Weights of a small mixture-of-experts language model, trained from scratch on English Wikipedia.
Experts: 32 experts in each of 10 layers, 1 pick a token, a sigmoid router.
Below are experts of layer 8 (counted from 0) of a mixture-of-experts language model. Rows are named router (the router's row for the expert), gate (a neuron's input weights, with its number), up (a neuron's input weights, with its number) and show model dimensions 0-127. Each number is 128 + 24 x the weight over its row's rms, rounded and kept within 0 to 255.
Before each expert's rows: a language model's description of what the expert responds to. This comes from a sample of Wikipedia text that the model never trained on.

# expert 31
What it handles: Occupation and nationality words in short biographies and lists, such as footballer, politician, actress, plus the preceding a and trailing line breaks.
router [140  98 127 128 153 122 132  85 152 129  89 152 162 134  92 135 136 145 125 151 157 147 169 110 115 153 121 100  99 148 153 123 118 115 145 133 124 103 145 160 115 126 132 161 112 128 117  95 101 111 102 123  89 130  71 119 110  94 158 143 147 113 115 174 183 130  93  97 135 153 165 124 120 119 104 132 153  80 138 160 117 158 129 129 166 127 102 166 123 125 122 115 153  83 129 102 119 109 132  81 132 113 142 141 123 113 145 112  94 126 115 136 146 163 106 139 123 105 155 167 148 108 161 187 138 156  95 173]
gate0 [128 148 184 140 150 143 134 125 157 109 177 104 149 148 135 109 124 156 151 163 155 163 141 102  72 128 105 151 141  93 111 152 133 161  91 145 133 141 154 120 120 110 142 163 127 117 128 124 142 104 146  91 116 144  99 135 112 106 105 113 125 141 129 156 166 112 114 109 110 146 119 123 132 138 136 116  86 129 109 164 134 106 151  68 130 158 124 131 156 147 100 122 109 108 122 126 126 165 129 100  84 158 122 117 162 133  85 148 155 147 140 135  96 129 121 163 133 141  57 200 114 143 101 127 155 138 135 102]
up0 [102 103 153  72 113 142 160 102 167 126  95 149 103 139 120 136  88 100 117 145 125 101 140 127 118 122 109 138  93 109  90 139  90 121 163 126 104 125 133 130 151 116 170 128 145  85 100 105 136 154 106 112  93 145 138 115  72 119  94  91 149 146  86 128 113 144 129 121 121 145 132 130 127 143 137 126 155  93 181 131 165 133 126  85 131 101 140 175 144 167 110 107 175 148 139 142 140  96 171 132 129 129 134 138 141 119 137 115 120 115 152 100  96 100  81 143 119 106  99 153 140 110 161 141 124 149 131 180]

# expert 26
What it handles: Line breaks, periods, commas, quotes and heading marks ending sentences, titles or section headers, such as = Valenza = followed by a break.
router [139 110 139 119 149 122 125 128 140 151  94 136 167 139  97  80 146 126 149 186 137 147 125 124 144 156 113 158 117 128 149 126  79 102 126 122 103  91 181 147 119 128  95 185 148 133 151 106 117 140 146 108 121 137  90  99 137 125 152 143 103 104  94 154 148 126 111  77  99 122 144 100 132  98  76 151 138  87 102 120 116 125 168 145 130 171 112 134 135 109 121 128 111 108 119 115 112 135 121  69 170 139 174 128 116 106 135  95 138 128 121 137 123 166 114 122 128 110 148 152 168 127 138 178 118 129 105 170]
gate2 [117 143 144 118 158 129 117  84 145 133 154 104 146 110 107 111 147 106  86 108 135 120 140 172 131 136 105 115 100 144 143  98 145 110 157 162 184  90 163  97  90 128 102 151  99 113 150 125 104 139 131 117 123 121 107 134 157 173 132 160  47 127 149 127  85 129 121 123 161 128 124 125 132 151 132 116 102 158 123 124 119 124 128 116  98 141 118 135  87 146 200 127 135 115 134 108  98 134 120 124 106 160 103 158 132 163 148  79 116 142 113 150  78 154 143 117 161 154 104 118 164 150 132 117 104 119 139 102]
up2 [161 132 129  76 146 146 134 144 117 105  91 125  84 142 115 139 102 134 128 149 108 114 109 188 142 120 111 118 153 166 106 134 109 134 144 112 127 184  85 141 114  88 135 125 135 146 129 159 168 118 135  85 104 136 143 121 121 118 136 130 118 178 125 155 119 144 148 134 180 122 110 133 161 150 151 143 152  79 139 129 118 135 120 112 143 131 129 113  76 175 104 118 150 157 141 130 162 144 126 165 128  81 149 130 130 105 120 122 172 125 113 162 114 138 150 121  77  89 163 140 161 159 104 105 137 124  89 147]

# expert 28
What it handles: Concrete technical or biological nouns such as human, gene, receptor, tree, plus digits in measurements and pieces like ava-il-able.
router [125 115 137 118 116  98  97  92 127 187 108 158 152  88  77 117 132 116 173 145 168 128 126 112 104 141  95 130 111 130 158 156  89 126 112 162 105 122 126 117 111 130 120 169 173 158 146 105  76 126 127  94 146 132 117 102 132  82  97 123  85 129 110 159 148 146 141 120 145 130 129 119 135 128  62 173 150  93 116 166 129 119 147 145 116 128 114 132 145 102 146 129 141 101 131  92 102 123 124 126 116 145 160 143 126 128 147 139  84 106 153 106 113 158  93 130 117 138 127 158 187 107 132 135 138 169 112 126]
gate2 [124 143 113 130  92 119 113 134 117 135 136 140 113 102 168 152 157 112 101 117 133 127 132 135 124 121 152 113 106  93 156 104 143 145 111  94 115 107 102 140 184 150  93 137 119 139 148  92 105  99 174 111 112 134 132 144 123  77 113  96 117 127 114 151  99 135 131 126 130 117 120 117 147 130 129 184 108 111 126 120 108 134 167 152 173 152 112 110 103 150 120 114 135  76 177 141 143 120 147 139 107  86  97  93 141 134 148  99 107  94 107 146 102 127 157 125 159 120 109 100 159 161 100 109  69 200 152 127]
up2 [102 111 128 139 113 146 130 170 130 119 172 149 186 104 110 105 111 117 113 159 154 119 143 142 144 134 120  85  97 129 156 142 121 129 105 155 102 120  98 114 151 158 117 140 166 118 137 137 106 116  86  94 107 144 140 108 107 131  82 127 171 148 149 182 147 173 161 131 120 126 118 134  82 117 137 108 139  78 160  72 142 148 138 120 122 137 138  88 122  82 106 120 168 132 135 130 134 185 121 125 127 148 148 128 130 180 145 137  81 169 133 127 152 111 138 105 135 144 133  93 159 135 141 150 117 112 138 130]

# expert 2
What it handles: Head nouns after the/his/their that begin a clause subject, such as ship, church, club, company, it; also final cells of stat tables.
router [167 111 121  87 154 139 107  96 147 151  83 138 131 116 109 121 134 135 132 157 141 155 160 104 134 182 117 150  84 129 107 145  74  99 130 154 118 102 170 180 105  84 135 156 136 144 153 123 138 132 165 120 141 142 114 125  75 115 144 133  82 115 113 133 137 130 134  99 101 132 138 131 163 124 113 137 146 107  87 163 107 139 178 133 133 147 124 128 129  89 120 105 135  98 135 118 131 128 125  73 145 117 154 130 125 108 153 115  97  79 143 130 114 144 105 134 144  86 120 151 162  91 152 151 133 174 102 141]
gate0 [152 173 157 124 148 135 115 110  91 158 141 117 111 123 114 142 127 127 121 155 129 102 127 110 156 168 126 144 136 121 149 120 151 143 151 144 115 175 124  82 115  98 126 121  96 125 154 115 115  98 116 135  53  97 117 117 103 146 135 120 145  89 115 123  89 165 104 124 140 136 187 131 124  98 156 139 114 143 113 159  96 156 125 137 162  99 130 116 146 129 116 132 126 169  88 131 131  93 129  80 110 193 142 143 181 110 129 164 111 118 103 134 108 122 119  87  90 122 113 157 119  90 105 102 110 121 104 123]
up0 [117 115 164 113 146 136 109 151 175  86 108  76 166 104 140  74 109 118 127  94 137 116  98 146 119  87  84 135  96 134  78 105 133 145 127 139 137 142 137  93 142 154 132  95 145 162 144 150 131 114 140  94 128 121 134 133 111 161  89  83 133 137 128 174 128 115 138 130 120 113 139 100 146 147 125 113 161  74 135 115 142 169  87 117 100 155 132 137 136 109 133 121 146  87 163  98 118  93 154 151 118 105 157 115 134 115 129 117 125 143 135 102 143 120 118 121  90 129 170  94 129 169 154 147 158 153 152 161]